config.toml
num_hidden_layers = 12
hidden_size = 384
n_experts = 32
experts_per_token = 4
d_expert = 64
d_shared_expert = 0
hidden_act = "swiglu"
moe_layers = [0, 1, 2, 3, 4, 5, 6, 7, 8, 9, 10, 11]
router_score = "sigmoid"
normalize_top_k = true
routed_scale = 2.0
balance_loss = 0.000622
balance_bias = true
init_std_router = 0.00865
lr_router = 0.000711
num_attention_heads = 18
num_key_value_heads = 18
head_dim = 32
vocab_size = 8192
norm = "rmsnorm"
norm_place = "pre"
norm_eps = 1e-05
positions = "rope"
rope_theta = 10000.0
rope_fraction = 1.0
qk_norm = false
attn_scale = 0.177
tie_word_embeddings = false
parallel_block = false
extras = ["capped logits"]
init = "normal"
init_std_qkv = 0.0387
init_std_o = 0.0
init_std_up = 0.0387
init_std_down = 0.0
optimizer = "cautious_adamw"
learning_rate = 0.000374
lr_mult_qkv = 0.4
beta1 = 0.9
beta2 = 0.99
lr_head = 0.00279
warmup_steps = 390
schedule = "wsd"
decay_fraction = 0.415
decay_shape = "cos"
final_lr_fraction = 0.1
batch_tokens = [16384, 32768, 65536, 131072]
max_seq_len = 1024
doc_mask = false
train_tokens = 292600000
max_steps = 4818
dataset = "wikipedia_en"
Below are experts of layer 2 (counted from 0) of a mixture-of-experts language model. Rows are named router (the router's row for the expert), gate (a neuron's input weights, with its number), up (a neuron's input weights, with its number), down (a neuron's output weights, with its number) and show model dimensions 128-255. Each number is 128 + 32 x the weight over its row's rms, rounded and kept within 0 to 255.
Before each expert's rows: "raises" lists some tokens whose logits its average output raises strongly, later layers aside; "comes after" lists some tokens at least twice as common just before its tokens as in all text. This comes from a sample of Wikipedia text that the model never trained on. Tokens count by the router's weight.

# expert 15
raises: "1", "2", "4", "3", "10", "5"
comes after: "\n", "0", "\n\n", "3", "6", "4"
router [185 169 139  36 127  87 143 105 143 111 110 116  99 105  94 109  67 145 120 147 160  63 137  92 122 164 127 134 122 130 117 106 165 125  98 158 126 130 124 122  39 151 118 158 127 171 131 181 175 130 144 120 103  98 116 149 134 133 139 140 132 109 112 129 126  75 144 141 163 158  99  77 119 166 123 103 118 125 136 143 124 135  87 161  69 142 113 118 138 168 146  96 145 139 143 174 197 153 154  64 140 128 208 175 218 118  66 163  92 166 119 169 164 135 113 122 120  68 172 120 102 153 113  79 137 149 142  88]
gate0 [ 48 122 102 157 139 155 108 174 140 200 158  79 134 189 122 169 157  64  57 166 145 115  92 179 202 116  99  92 119 177 191 123 118 108 136 160 158 102 148 125 137 114 123 117 100 118 171 150 122 120 129 123 142 126 106 151 135 158  90 121 130 136 139 134 151  82 116 147 144 103 155 165 140  97 132 100  99 171 138 110 117 150 178 146 135  88 185  93  77  87 127 103  76  93 150 104 147 118 120 182 107 196 163 127 145 151 111 150 215 111 118 178  47  90 145 169 148 176 136 134  76 121 129 125 123  97 153  57]
up0 [115 139 109 108 102 165 159 151 135 130 130 117  72 156 116 169 128  74 102 158 144 129 172 194 122  94 118 115 107 167  90 149 163 107 120 136 120 102  50 116 130 141 101 187 142 134  99 146 156 115 123  81 185 207 139 140 120 116 144 162 101 215 146 119 150 117 128 148 144  83 118 167 137 166  98 176  97  90 120 102 136 143 143 132 120  76 145  39  96 111  97 109  92  77 129 136 127 132 118 154 132  73 100 124 172  82 145 125 123 108 111 171 147 131 148 129 132 143 153 118  91 118 130 135 153 111 131 123]
down0 [170  75 101  78 138  82 150 122 126 128  94 133 165  97  74 146  53 157 121 116 133 114  96 129  68 154 125  95 130  84 144 146  83 151 123 156 124 117  65 154  76 206  75 112  88 147  80 101 156  91 126 166 122  84 143 161 111 103 145 160 108 101 144 122 121 182 166 103 180 119 125 148  77 147 155 141 153  92 131  94 137 122 114 158 156 121 126 170 178 136 115 120 223 153  96 153 134 172 175 115 138  62 108  87 131 154  90 131 128 104 156 125 226 138  95 169 121 135 132 114  55 112 125  99 173 139 145 103]
gate1 [129 122 118 116 139 140 148 139 179 167 190  94  64  84 109 184 135 156 117  91 117 138 134  85 135 178  86  94 147 170 139 141  89  84  98  76  90 122 174  89 102 129 114 143 137 170 190 182 166 120 152 154 128  96  59 140  40 156  80 112 169 149  74 119 126 103 149 106 200 148 142 141 151  85 161  90 161 129 103 104 161 119 123 122 137 146 150 134  83 118 108 141  75 122  57 140 101 114 152 108 100 118 180 118 149 187  84 192 135  98 112 125 128  91 139 101 119 103 176  76 118 201 154  95 154 128 108 165]
up1 [173 137 165 134 128 170 127 110 189 104  94 136 140 124 103 133 113 134 131 144 176  89 140  95 142 150 142 135 138 136 107  41 141 137 104 131 173 104 159 153 106  88 159 141 103 149 140 140 157 173 153  95  99 135 123 126  77 119 108 152 149  64 137 100  98  85 124 111 163 122 112 174  99 122  65 132  79 100 107 129 147 103  22 190 143 145  61 132 158 151 157 158 125  94 189 142 148 172 178 106 150  74 149 170 175 167 135 150 164 146 137 149 152 118 167 167 104 104 161 149 147  94 145 122  45 112 128  96]
down1 [101 128 144 159 115 148 103 117 122  85 188 159  71 105 120 135 142 147 145 124  83 115  93 105  81 107 116 107 145 178 140 128 173  69 104 121 126 113 157 170 135 121 152  77 115  97  87 116 152 110 113  70 127 127  79  83 148 120  92  64 135 148 115 121 131 113 147 112 136  92 108 148 145 164 132 180 105  96  93 207 184  51 130 188 109 108  74 113 127 122  93 133  91  92 154 126 147 126 130 154 163  91 164 175 125 150 146 205 122 167 145 125  69 118 118 187  65  84 119 116 170 127 125 122 108 113  83 101]
gate2 [175 188 130 148  85 184 146  90 112 121 150 134 147 111 153 155 110 130 179 168 162  70 122 181 126 185 144 151 128 118 144 151 111 109 124 137 163 137 138 203 104  80 140 116 100 219 127 143 133 170 115 172 162 126 129 128 103  76 170 153 174  86 150  95 165  80  92 107 129  99 176 121  85 164  94 102 121 152 116 165 118 123  69 167 174 157  95 110 142 155 129 163 109 166 184 129 174 164 118 111 152 127 168 127 139 182 138  91 126 114 111 181 120 181 158  95 129 119 118 164 157 129 186 139 133 189 120 125]
up2 [147  99 100 133 108  85 108 127 204 139  91  67  66 112 142 132 142 160  81 130  40 142 128  96 133 122 108 101 123 136 103  66 145 117  88 150 144 136 130  66  92 152 152 149  98  72 132 191 169 139 143  99  95 104  89 143 136 164  78 114  97 136 113 140 110 101 172 108  93 136  97 137 120 101 132 154  81  88 168 116 125 148 171 145 104  75 154 138  83  97 113  81 158  47 118 140 158  98 135 127 146 132 158 144 119  79 128 175 135 123 178 127 159 125 131  62 120 173 116  97 128  97 122 128 123 142 104 172]
down2 [115 169  87 142 141 123 151 121 143 119 188 125  72 102 110 122 120 124  98 139 119 156 172 119 134 130 134 153 168 157 184  93 160 100 158 114 117 175 149 135 105 113 122 111 142 106 148  96 123 109 186  87 204 168 140  93 123 138 118 101 229 135  88 126  85 110 155 117  81 125  84 153 141 107 104 165 119 147  65  82 174 134 192 187  89 124  76 145  75 116 107 145  97 100 109 149 129 132 160 134 188 110 184 132 113  67  73 130 148 155 140 137  99 125 142 140  82  80 146 157 142 129 188 172 102  97 129 125]
gate3 [191 186 158 101 107 101 138  64 103 127 153 128 142 134 101 135 172 202 114 127 111  96 144 107  80  74  90 129 123 138 114  93 165  68  88 115 161 174 166 145 131  98 126 154 172 156 122 143 129 184  97  68 138 163  64  88 238  78 115 173 108 138 120 106 150 102  82 161 155 176 148 128 119 115  95 111  87  98  97 155 174 108 159 158 123 112  68  98 144 102  92 108  98 110 156 150 176 141 154 131  79  79 168 121 133  93  72 185 138 121  99 156  92 148  65  67 122  72 181 157 103 109 148  96 128 152 111 112]
up3 [114  46 126 209  96 137 111 129 181 166 142 157 124  74 180 154 127  89 150 189 162 136 145  98 135 129 150  62  83 117 127 124  93 155 117 127 129 106 109 101 110 118 115 150 138 128 184  65 184  96 137 129 134  97 199 177 133 108 110 124 117 136 140 162 107 156 173 113 148 131  83 145 111 132  90 176 221 159 200 123 131  83 126  98 148 140 149 167 116 147 157 106 170 166 120  99  55 129 101 124 178 136  86 126 158 103 148 122 122 162 160 141 154 120 163 142 106 147 105 101 171 178 165 162 104 103  91 143]
down3 [ 69 108 109 157 162  85 120 165 169 187 162 132 115 113 140 142 140 133 153  95 110 105 150 132 152 165  95  94  93 173 112 174 145 131 156 185 156 112 116 129  97  88 168  67 161 121 154 128 158 159 101 178 143 134 138 110 121 122 139  95 163 138 103 180 118 122 167 122 127 129 100 139 123 128 100 149 104 117 110 160 135  93 132 124 100 180 105 172 161 196 100 123 181 128 130  68 155 131 142 131 132 117  74 116 202 163 173 133 125 158 140  94 161  93 161 128 104 172 118  85 101 175 126 174 172 104 117  78]
gate4 [140 111 129 102 121 106 113  81 162 118 125 150 108 128  95 104 123  92 112  97  97  47 109 112 181 163 127 174 116 123 183 129 195  74 110 114 163 151 116 164 197 114 127 104 171  83 111 103 162 155  78 177 106 184 124 128 155  78 184 173 149 164  55 136 152 118 171 133  99 125 126  58 124 153 150  30  98 130 151 141 117  79  97 148 141 157  94 120 149  78 131 148 138 143  99 152  64 101  70 132 160 124 189 128 193  98 138 147 104 106 134 110 156 145 156 153 167 131 117 118 194  93 145 120 169  85 130 125]
up4 [139 135  70 135 131  96  87  92 126 105 205 151 199 136 164 147 136 152  71 124 100  98 106 181 137 127 139 124 154 146 145 138  93  77 125  87 106 118 155 152 128 126 102 128 102 154  94 176 136 128 180 148 173 124 113 154 134 135 124 118 133 117 138 128 131 154  94  98 134 148 156  90 113  97 113 130 171 159  86 102 156 122 139 107 108 114 139 146 122 126  51 114 186 122 125 154 130 171 156 119 138 157 132 118 154 118 157 127 167 133 153 150 115 137 214 133 148 139 136 140  85 141  75  82  86 130 128 157]
down4 [178 153 155  93 132 132 146 106 150 124  44 177  88 137 156 154  70 183 121 149 103 157 169 134 130  96 157 124  91 122 124 115  88 182 129 152 173 119 117 140  88 144 133 117 142 215 154 140 117  79 155 135 115 113  81 170  91 112 138 154 160 164 109 152 130 155 189 119 167  92 128 144 103 101 118  97 118  59 115 188 146 176  85 137  87 139  99 121  98  83 102 109  99  86 103 155 144 104 172 156 177 160 134 190  54 101 157 133  97 132 190 109  77 124 149 164  92 127  64 117 151  79  83 137 103 138  23 133]
gate5 [197  92 150  75  98 118 128 161 148 149  87  97 120 108 133 139 144  85  87  74 170 112 110 142 139 123 145 188  72 102  89 112 156 152 127 146 129 103 178 171 115  96 149 137 146 192 116 164  93 209 163 142 146 142  93 140 143 111  82 162 134 154 186 181 121 126 140  88 139  62 163 126  97 109  81 116 148  94  92 118 106 136  93 128  58 119  81  44  96 113 106  76 134  74 117 130 175 212 143 121 113 115  71 168 106 181 109 108 130 188 126 122 136 181 106  89  81  91  98  92 145 120  95 137  50 135 130 116]
up5 [208 124  87  44 110 114 152 120 112 143  82 104 163 123  72 135 106  60 130 135 141 152 114 111 117 156  87 187  76 139 127 175 174 140 189 113 122 148 147 115 205 118 176  79 156 168 162 138  75 126 106 134 159 172 109 139 104  82 103 110 113 135 161 161 123 112 118 120 176 106 123 175 111 114  94 108 138  23 152 104  87 110 139 136  71 178  87 106 138 118 177 130 174 128 132 146 131 127 148 145 130 141 150 109 115 124 122 111 119 137 103 157  94 169  95 110 103 109 116 133 133  92  65 181 113 103 125 141]
down5 [156 159 111 128 120  90 156  96 143 147 104 152 102 150 157 110 167  83 117 164 117 182 126  93 143 119 183 150 127 101  76 132 113 145 128  89  83 106 118 152 156 138 110 105 158 196 136 153 151 132 153 142 135 151 136 132  91 141 117 113 186 148 190  77  92 155 102 150 113 160  92 141 182 159 102  53 107 116  92 127  90 166 151  82 108 125 119 110  81 101 115  55  99  85  92 108 148 127  87 124 120 182  89  58 140 152 198  86 110 138 162 129 169 179 188  97 131 186 110  93 150 193 100 133 117 131  61  91]
gate6 [149 174 105 179 115 174 198 139 170 105 115  76 116 162 125 145 142 193 143 184 108 129  71  62 135 115 172 100  98 157 116  67 132 107 161 128 138 147 122 179  82 160 115 147  94 173 166 129 119 143 196 110 102 109 129  90 177 151 107 178 130  95 107 131 123 169 122 123 168 144 128 129 143 143 105 110 116 101 194 102 128 154 126  89 131 165 168 104  97 171 118 133 155 122 143 117  90 117 140 138 137  89 110 114 139 122 161 135 112 110 174 106 183 120 159 149  75 110 161  93  48 165  88 120 140 135 139 107]
up6 [165 136 155 118 151 113 150  89 123 131 108 134 139 119 129 151  43 136 151 142 123 134 133  92 164  85 158 120 119 138 126  78 165 152 101 149 151 160 108 168 136 118 161 117 142 115 155  73 153 105 136  79  47 112 175 111 119 144  58 147 133 118  94 119 159 182 120  53 130  90 124  89 149  98 197 125 126 159 138 133 143 165 106  76 146  58 140 132 140 127  92 202  75 172 135 128 154 125 126 141 113 109 126 110 150  94 166 138  82 112  89  64 158 160 181 180  76  63  95 155 137 122 158 135 121 109 136 126]
down6 [119  89 143 144 150 146 174 102 119 135 105 127 116 181  99 169 156  87 101 133 152 165  99 151 179 170 131 172  92 126 121 116 131 169  70 136 140 150 129 150 131 140 110 101 135 164 106  96 114 140 100 160 114  98 178 129 140 114  99 157 115 118 181 151 122 182 130  65 128 174 130 112 120  98 110 121 145 142 127  86 148 220  64 113 122 156 167 108 155 151 146 123 110 146 129 147   0 190 131 151 103 103 124  93 154  81 154 135 172 131 167  97 209 141 149  89 145 152 159 113 101 192 111 141 160 131 192 106]
gate7 [116 130 150 129 110  76  95  99 158 119  81 118 100  77 171 123 172 109 103  97 108  73 162 127 182 115  81 110 158 141 129  86 161 123 141 130 168 113 110 111 141  71 161 177 118 173 194 196 138 138 185 136 150 201  41 122  95 164 165 126 122 132  89  71 146  99 135  98 125 158 134 151  64 158  63 120  87 144 108 153  89 116 101 174 153  97 151  98 140 147 139 153 106 122 156 179 130 152 179 130 141 128  88 174 105 126 125 135 134 140 145 184 122 135 130 120 122 126 101 106  91 142 135 117 152 114 156 149]
up7 [ 65 134 102 146 150 109  66 145  73  94 101 157 148 111 164 119 190 150 102 109 119 135 150 165 144  69  57 117 132 129 137 192 101 136 169 111 159 101 118  93 190 107 170 150 140 127 154 108  91  78 180 132 180 173 141  79 208  90 183 104  98 158  77  50 137 159 144 158 124 151 170 155 140 123 165 133 117 122 113 135  76 152 185 152 155 107 153 132 187 178 169 119 116 109 170 117  75 112 142 208 125 123  92 141 129 113 119  82  99 100  91 131  89 133  92 117 167 139 162 118  51 125  80 127 191 104 146  77]
down7 [168 110 137 131 149 150  94 142 149 172 141 147 161 157 105 128 131 144 166 172 153 116 111 153  90 188 129 126 110  46 108 103 109 158 135 100  79 131  92  90 126 174 124 137 178 150 145 139 151 155 118 149 102 130 183 169  95 137 131 161 125 158 203 109 172 125 115 121 104 120 192 154 147 160 113 111 118 150 169  94  81 173 106  83 128 110 126 158  92 120  95  77 153  83  71 146 155 117 121 110 139 127 137  82  86 134 152  98 103  86 134 101 139 115  81 128 123 129 137 115  83 173  82 169  76 155  87 155]
gate8 [150  98  76 142  82 163 126 168 104 102 123 120 148  69 110 214 160 130 103 113  99 126  70 106 131 108  95 152 118 176 108 113 129 139  97 100 133 150 145 158  97 123 139 171 180 123 130  97 143 119 131 135 136 111  94 134 102 211 130  85 160 144 134 134 149 144 146 124 144  73 118 106 149 148 110 147 144  77 176 140 143  76 116 159 142  95 161 131 107 173 124 151  93 135  96 147 133 210 138 175 138 181 120  77 167  35  67 123 110 133 163 133 118 141 184 123 110 136 163 143 152 147 122 142 116  88  99 160]
up8 [114 108 164  83 126 133 106 114 132 140 104 167 109 108 107 142 107 119 142 117  81 100 146 136  56 102 121 172 151 182 116 158 126 145 129 108 126  87 162 116 146  85 118 163 137 169 112 135 190 107  74 143 148 173 123  75 195 114  97  86  84 126 109 136 164 102 158 146 170 132 101  98 129 166 215 180 139 117 120 121  83 117 118  80 167 119 147 179 150 164 114 127 171 162 123  97 210 139 171 121  89 127 126 145 134  72  46 183  96 129 106 126  95 136 101 125 109  99 183 150 143 127 116 141 133 121 133 179]
down8 [153 183  92 137 163 127 133 172 103 170 123 159 145 122  78 159 141 122  54 107 117 137 133 136 155 150  83 121 114 135 115 121 102 180 123  99 125 136 136 108 161 180 149  93 179 178 189 140 149 140 150 118  99 182 171 125 132 108 167  89 116 140 183 144 121 183 137 128 120 129 152  90  83 167  59 170  68 168 121 134  92 103 144 144 121 117 110 135 103 188 120 164 160 127 140  91 172 188 117 169  99 144  95  76  92 151 174 137  65 115 178 107 163 128 228 124 127 129 168 129 124 195 163 138 152 109 130 111]
gate9 [107 139 121  78  83 175 165  77 173  67 116 148 135 105 133 122 137 121  88 135 132  33 145 163  93 191 127 157 170 140 148  99 117 121 117 173 140 114 132 157 109 116  83 124 122 134 139 143 178  93 172 180 129 105 112  91 138 117 106 164 129 141 154 123 115  86 149  64 132 132 126 102  76  84  99  67 120 163 177 156 133 130  91 123 141 173 139 183 110 128 104 187 120 125 107 131 131 180 115 154 186 118 123 131 145 143 124 152 159 138 131 110 209 130 137  90 110 127 156 159 118 108 142 161 105 117 134 120]
up9 [211 163 193 184 118 125 160 152 187 106 137 106  82 152  68 159 143 118 151 122 136 133 141  91 144 196 122 117 114 141 124  82 173 125 150 117 122 172 129  91 106 109 153  90 173 175 164 173 144 207 125 118 109 116  59 126 101 187 112  76 133 135 115  89 102  83 142 103 159 133 127 177 117 114  83 166 172  63 149 110 161 138  71 118 162 116 125  72  89 127 120 117  58  85 171 182 125 117 146  56  71 120 112 139 115 200 142 148 185 118 109 175  92 124 173 152 137  96 101  79 155  89 176 142  97 102 154 121]
down9 [ 59 104 139 138 127 118 161 173 190 135 119 120 127 128 108 119 136 105 101 125 112 139 114 154 102 120  73 155 133 173 116 147 134 128 105  97 156 106 126 186 137  79 132 109  84 101 126 180 120 140 176 129  93 145 130 110 120 100 159 121 134 142 159 185 119 104 133 143 153 121 113 132 144  66 130 142 128  98 190 119 169  53  92 180 123 171 120 121 106 134 145 124  75  80 136 117 113 134  98 115  97  98 139 128 108 145  79 143 168 147 120 156 119 121 129 127 121  71  89 253 182  86 137  92 115  63 125  75]
gate10 [128 182 177 129 126 135 101  79 108 157 103 138 132 143 172 184 112 102  85 173 148 155 148 126 113 152 125 144 149 130 114 155 122 129  80 119 133 153 134 114 137  98 104 108 149 151 123 107 103 135 173 153 133 131 149  97 131 122 113  80  74  85 100 146 148 125 105 153 159 155  61 145 175 175  83  96 156 127 104 166 181 103 135  94 187 143 143  85 120 110  97 134 102 125 182 106 151 123  91 120 103 161 111 174 109 165 132 142 121 111 154 115 116 121 173 101 173 174  84 175 124 120 199 132 112 206  89 182]
up10 [145 106 160  83 130 132 140 125 146 129  66 130  99 104 110 100 164 142 163  95 127 127 134 157 188 125 149 160 110 120 153 150 143 119 129 159 128 181 125 212 129 134 177  81 137 147 162 197 136 100 138 156 113 160 117 130 128 118 105 169 168 141  80  96 123 128 167 107  93 144 170 115 131  48 135 129 103 139 153 137 115 130 161 159 116 162 136 103  91 127  80 104 137 112 154 147  86 144 153 100  89 129 193  95 169 132 161 135  86 139  99 134 134 112 102 130 157 168  77  94 147  97  51  95 154 152 111 101]
down10 [ 28 160 152 143 149 129 168 100 110 135  73 140 123  75 117  78 113 141 100 101 142 104 143 182 139 104 127 113 138 180  74 113 134 107 136 153 113 122 184 131  78 128 150 114 144 137 148 149 103 111 119 133 133 238  96 113 161 155  99 112 130 139 122 143 139 141 164 157 125 122 178  65 169 136  84 120 114  92 108 211 107 130 103 122 161 199 116 102 101 117 105 201 135 162  95 143 142  96  83 135  95 105 143 186 142 137 116 115 157 123 129 143 115 112 126 138 149 121 115 133 197  70 130 214 108 118 163  73]
gate11 [146 150  85 156 162 134 151 176 123 142 156  97 154 150 168 146  81 113  95 143 101 105 139  80 167  99 148 147 142 124  94  84 133 151 144 114 171 124 121 152 103 137 100  80 118 119 142 145  77 126 112 187 170 137 109 118  75 148  99 126 114 129 117 122 181  97 126 128 128 127 145 170 118 127  97 129 169 167 171  90 189 139 152  92 163 157 117 144 129 104  96 150 115  52 111 161 127 121  80 161  99 167 127 139 163  94 130 181 108 177 118 139 130 133 151 101 131  71 175 127  85 164 146  98  96 109 123  84]
up11 [ 97 127 113 143 104 120 145 128 180  92  96 108 158 145  75  98 105 112  91 139  75 177 137  71 219 115 139  91 173  75 150 198  99 174 167 100 136 111 138  70  69 135 163 119 104 141 128 175  74 134 171 111  97 107 156 125 136  79 147 136 121 129 109 125 106 163  99 175  45 145 163 128 133 147 159 108 162 100  85  99 126 144 193 139  85 176 112 137 112 129 149 152 175 127 101 110 107 124  94 197 137 156  97 104  95  90 153 147  87 150 135 125 166 109 106 180 169 168  75 134  97 142 101 150 205 112 124  84]
down11 [ 76 101 149 160 154 133  42 191 117 164  95 118 141 147 110  90 161 175 133 150 123 121 110 111 130 118 175 199 102 107  97 104  93 104 163 115 106 165 118 144 184 124 168  85 189 105 126 151 122 127 112 159 140 101 103 128 131 150  79 156  79 128 163 123 154 147 111  68 113 131 146  84 150 100 103 130 137 138 155 128 110 175 141  97 155 115  95 144  71 121 108 118  71 131  95 150 190 137 123 140 127  87 180  68 148 170 182 100  82 163 113 147 108 118  71  80 122  80 145 108 103  99 132 145  81 182 119 144]
gate12 [160 129 175 142  54 150 145 137 149 121 111 147 150 127 153 193 149  99 110  85 149  97 158 139 184  86 128 105 157 152 156 184 104 130 117 171 102 122 155  76 123 120 116 132 113 116 119 163 147 122 119  79 145 156 121 123 150  86  80  83 136 190 133  98 115 136 111 148 146 110 114 100 167  84 124  90 155 116 180 119 133 134 119 127 151 164 101 119  76 115  78 152 118 122 200 104  63 141 114 148 117 208  94 143 118  91 107 156 183 156 124 106 141  76 104 142 122 139 145 111 107 132 103  97 147  99 107 135]
up12 [149 127 133 133 164 144  93 134 145 120 165 120  72 104 128 100 127 130 188 149 120 146 101 144 117 115 101 123  88 108  75  83 152 142 168 138 177 149  94 184  85 108 150 115 138 175 160 132 138 143  95 170 109 111 128 135  58 120 136 111 145  90 105 150 165 105 119  99 100 126 167 159 164 169 116 166  87 162 138 151 146 144 101 175  45 108 115  88 161 163 147 108 116 129 150 151 254  95 103  73 207  74 153 118 145 178 120 149 108 123 157 152 134 170 124 123 107 107 106 173 153  97 182 144  84 154 126 189]
down12 [171 154 161 130  88  96  99 107 137 127 144 137 112 115 129 171 165 142 144 125 154  92 121 106 201  81 139 118 158 158 166 104 145  89 128  76 123 168 132  82 167  90 153 151 147  95 122 160 179 103 100  89 147 110 107 102 150 109 133  66 123 161  75 129 126 154 155 157 156 113 158 130 104 143  67 137 137 113 135 156 149 127 134  81 144 152 149 123 161 117  87 210  63  95 159 149 102 129 114 146  70 141 142 179 114 100 140  97 142 151 147 169  44 158 118 138  53 128 115  93 116 169 199 116 124  64 119 145]
gate13 [125  95 162 131 142 114 181 120 119 133  85  87 132 140  75 130  65 123  65 104 122 106 188 104 124 111 160  74 195 107 202 151 105 114  69 130 101 180 145 105 150 126  60 158 128 129 162  99 122 109 146  92 137 136 101  99  92 161  51 127 124 163  99 123 166 118 120 140 127 163 120 116 165 179  84  84 163 189 158 120 116 139 137 118 152 140 142 201 140  98 104 106 146 155 144 104  92 162 171 113 103 133 118 103  72 139  81 136 126 115 161 143 140 133 130 124 127 176 130 128 126 129 116 103 156 119 116 169]
up13 [210 132 122 162 130 129 123 137 144 126 173 142 119  68 122 117 112 132 102 123 155 138  59  89 116 171 151 127 109  92 135  69 184 126 143 134 155  64 150 148  99 119 169 150 114 145 137 160 164 172 144 104  96 100 141 127 146 110 175 110 138 117 147 144 174 119 154 164 140 140 189 160  93  94 190 112 120  99  81 186 191 121 119 119  93 126 129  68  97  85 140 189 169  92 148 169 153 129  92 137 130 128 159 150 149  90 189 135 163 107 136 156 118 143 157 144 171 173 144 129 104 138 159  81 108 142 160  77]
down13 [123 117 136 128 151 157  94 140 103 183 108 103  83 118 157 127 177  88 134 162 190  46 138 160 107 143 155 104 159 169  71 118 125  86 107  97 135 162 120 186 161 114  90 151 164  87 151 108 113  66 139 159 163 150 116 108 139 103 124  52 110 142 112 152 157 115 137  63 148  89 151 119 161 117 101 177 106 111 161 117 114 132 152  99 108 104  99 123 119 177 125 173 114 163 155 103 168 170 101 151 130 143 109 136 162 137 104  82 113 137 122 121 155 115 190  79 134  98 160 138 103 192 140 140 159 146 133 128]
gate14 [152 149 112 144 102 167 125 144 120 113 135  92 108 141  87 177 147 154 104 141 106 181  97 200 160 141  98 112 120 129 106 122  96 107 116 118 197 127 146 145 127 143  83 166 102 105 103 159 162 113 167  96  98 141 130 148  81 170 132  86 187 128  96 137 174  71 123 123 127  68 140 104 156 160 142 121 130  88 155  74 184 134  98 141 138 160 116 156  78 128 129  95 115 130 112 143 158 166  94 130 103  93 151 116 102  69 105 122 142 125 165 126 157 156 125 191 150 146 124  88 136  73 109 156 132  71  93 113]
up14 [144 122 163 156 104 183 146 157 140  78 137 126 176  88 129 129 120 168 130 161 142 104 157 108 149 105  82 113 152  93 106 117 142 119 107 112  85 204 163  83  73 105  74 167 160 114 120 147 200 180 118  96 177 128 113 132 115 141 127 134  84 117 126 140 104  94 110 166 105 140 123 104 117 177 162  96 105  94  93 122 181 115  75 168 114 102 104  79  86 186 126 138  84 150  94 138 111 112 151 108 152 140 159 167 123 153 158 118 129 154 140 162 104 123 165 134 125 112  92  92 143 114 151 161 125 128 174 126]
down14 [ 87 165  92 198 101 102  89 104 167 152 161 194 115  94 111 121 154 132  89 102 103 118 149 116 199 104 166 184 176 155 110 153 122 184 143 151 116  62 134 171  71 135 126  92 132 141 156 165 175 149 108 121 116 127  85 151 119  96 105 135 123 102 114  83 120  94 171  78 124 149 126 106 162  79  72 176  91 177 113 128 140 168 132 112 167 132 130 137 119 144  99 158  75 115 119  79 114  37 186 126 132 115  87  91 147 117 224 177 111  99 132 132 120 151 110 128  58  89 154 127 183 115 111 116  99 115 156 152]
gate15 [126 144 144 107 117 129 141 103  44 120 113 159 141 113  73 115 101 149 162 124 125 181 134 102 118 135  91 127 171 121 170 144  69 101 140 129 117 116 172 162 112 119 106 122 124 161 134  91  55 135 164 128 139  69 151 164 195 154 139 114 122 111 146 110  73 125 109 146  89 142  75  92 108 127 101 132 128 130  57 123 120 114 139 177 110 218  90 182 109 157 142  79 151 110 135 136  88  98 118  96 131 164  76 142 105 203 119 152 107 150  37  51  86 139 104 119 123 140 124 151 102 122  78 131 122 138 117 178]
up15 [124  69 170 188 147 136 128  98  71 133 178 152  95 127 157 103 165 174 125  68 140 160 113 115 181 110 102 127 123 131 155 178  66 140 121 151 101 115 139 121 191 157 124 107 105  61 118  24  90  80 129 121 131 131 148 137 157 117 102 165 127 116  86  98 154 174 107 144  96 157 119 119  82 106 170 112 173 109 125 179 104 116 120 179 155 105 174 145 182 114  81 134 141 162 169 100  90 116 116 161 116 183 165 123 167 146 108 112 141 203 152 117  74 111 143 161 150 111 136 149 114  62 116 126 158 143 189 118]
down15 [ 78 111 213 100 125 178 163 153 137 116 153 168  78 177 112 121  86 115 111 135 105 133 117 137 134  78 137 187 127 174 139 137 165  72 134 116 129 152 121 160 128 198  81 138 137  84  85 117 128 137  90  94 118  67 147 177 134 107  80 109 134  92 159  46 135 139 145  96 139 137 161 146 122  88  84  72 121  89 131 179 122 104 207 170  81 118 117 175 147 110 105 128 128 111 176 124 128  96 101 176  87 112 222 210 129 126  93 135  77 174  90 109 114 125 131 117 130  83 105 176 187  73 125 134 148  87 185 171]
gate16 [104 122 124 131 103 128 109  90 118 144 137 127  82  73 139 113 166  77 154 168 120 119 124 152 158 189 102  64 114 111 146 110 152 129 142 104  95  93  69 100 175 137 150  90 159  51 119  82 104 147 129 130 120  86 106 156 133 103  85 122 179 152 176 123  85 129 116  79 158 137 134 141 168 125  65 141 174 142 113 145 163 143  99  76 123 129 111  90 120 129 131 151  72 125 141 137 146 129  70 135 146  85 123 111 113 145 108 124 149 122 100  73  74 141 167 120 127 163  70 190 128 184 141 195 172 131 153 142]
up16 [149 143  99 102 132 149 166 136 167 148 113 102 225 173 100 115 110 191 158 169 194 131  98 105 100 127 165 139  92 159  92 121 107 127 151 172  86 194 112 200  38 128 108 195  68 108 119 158 121  78 149  86 155 106 109 131 166 138 102 174  72 145 154 171 140  91 159 115 182 127 115 123  82 161 162 126 140  61 160 173  93 136  89 133 161 123 100 160  95 103  73 119  86 151 117 119 119 126 172 101 130 141 142 164 171  50 127 134 107 183 157 194 142 187  78 127 167  99 221 123  94  80 139 119 152 117 131  90]
down16 [135 187 110 145 121 110 129  84 156 162 159 154 128  99 133 104 140 166 142  98 115 140  44  99 152 141 128  76  97 117 111 166 110 110 200 161 109 172 121 108  54 136 121 127 113 165  45 117 106 116  94 126 109 125  89 109 158 101  99 127 111 132 167 147 145 122 152  98  84 169 143 104 120 163 125 167 108 100 177 166  94 204 111 135 168 153 162 147 136 103 124 137 135 176 164 155 129 143 161  83 133  88 164 135  88 165 124 136 100 157 124 162 155 158 143 152 143 114 167  83  43 130 142 132 181 163 148  77]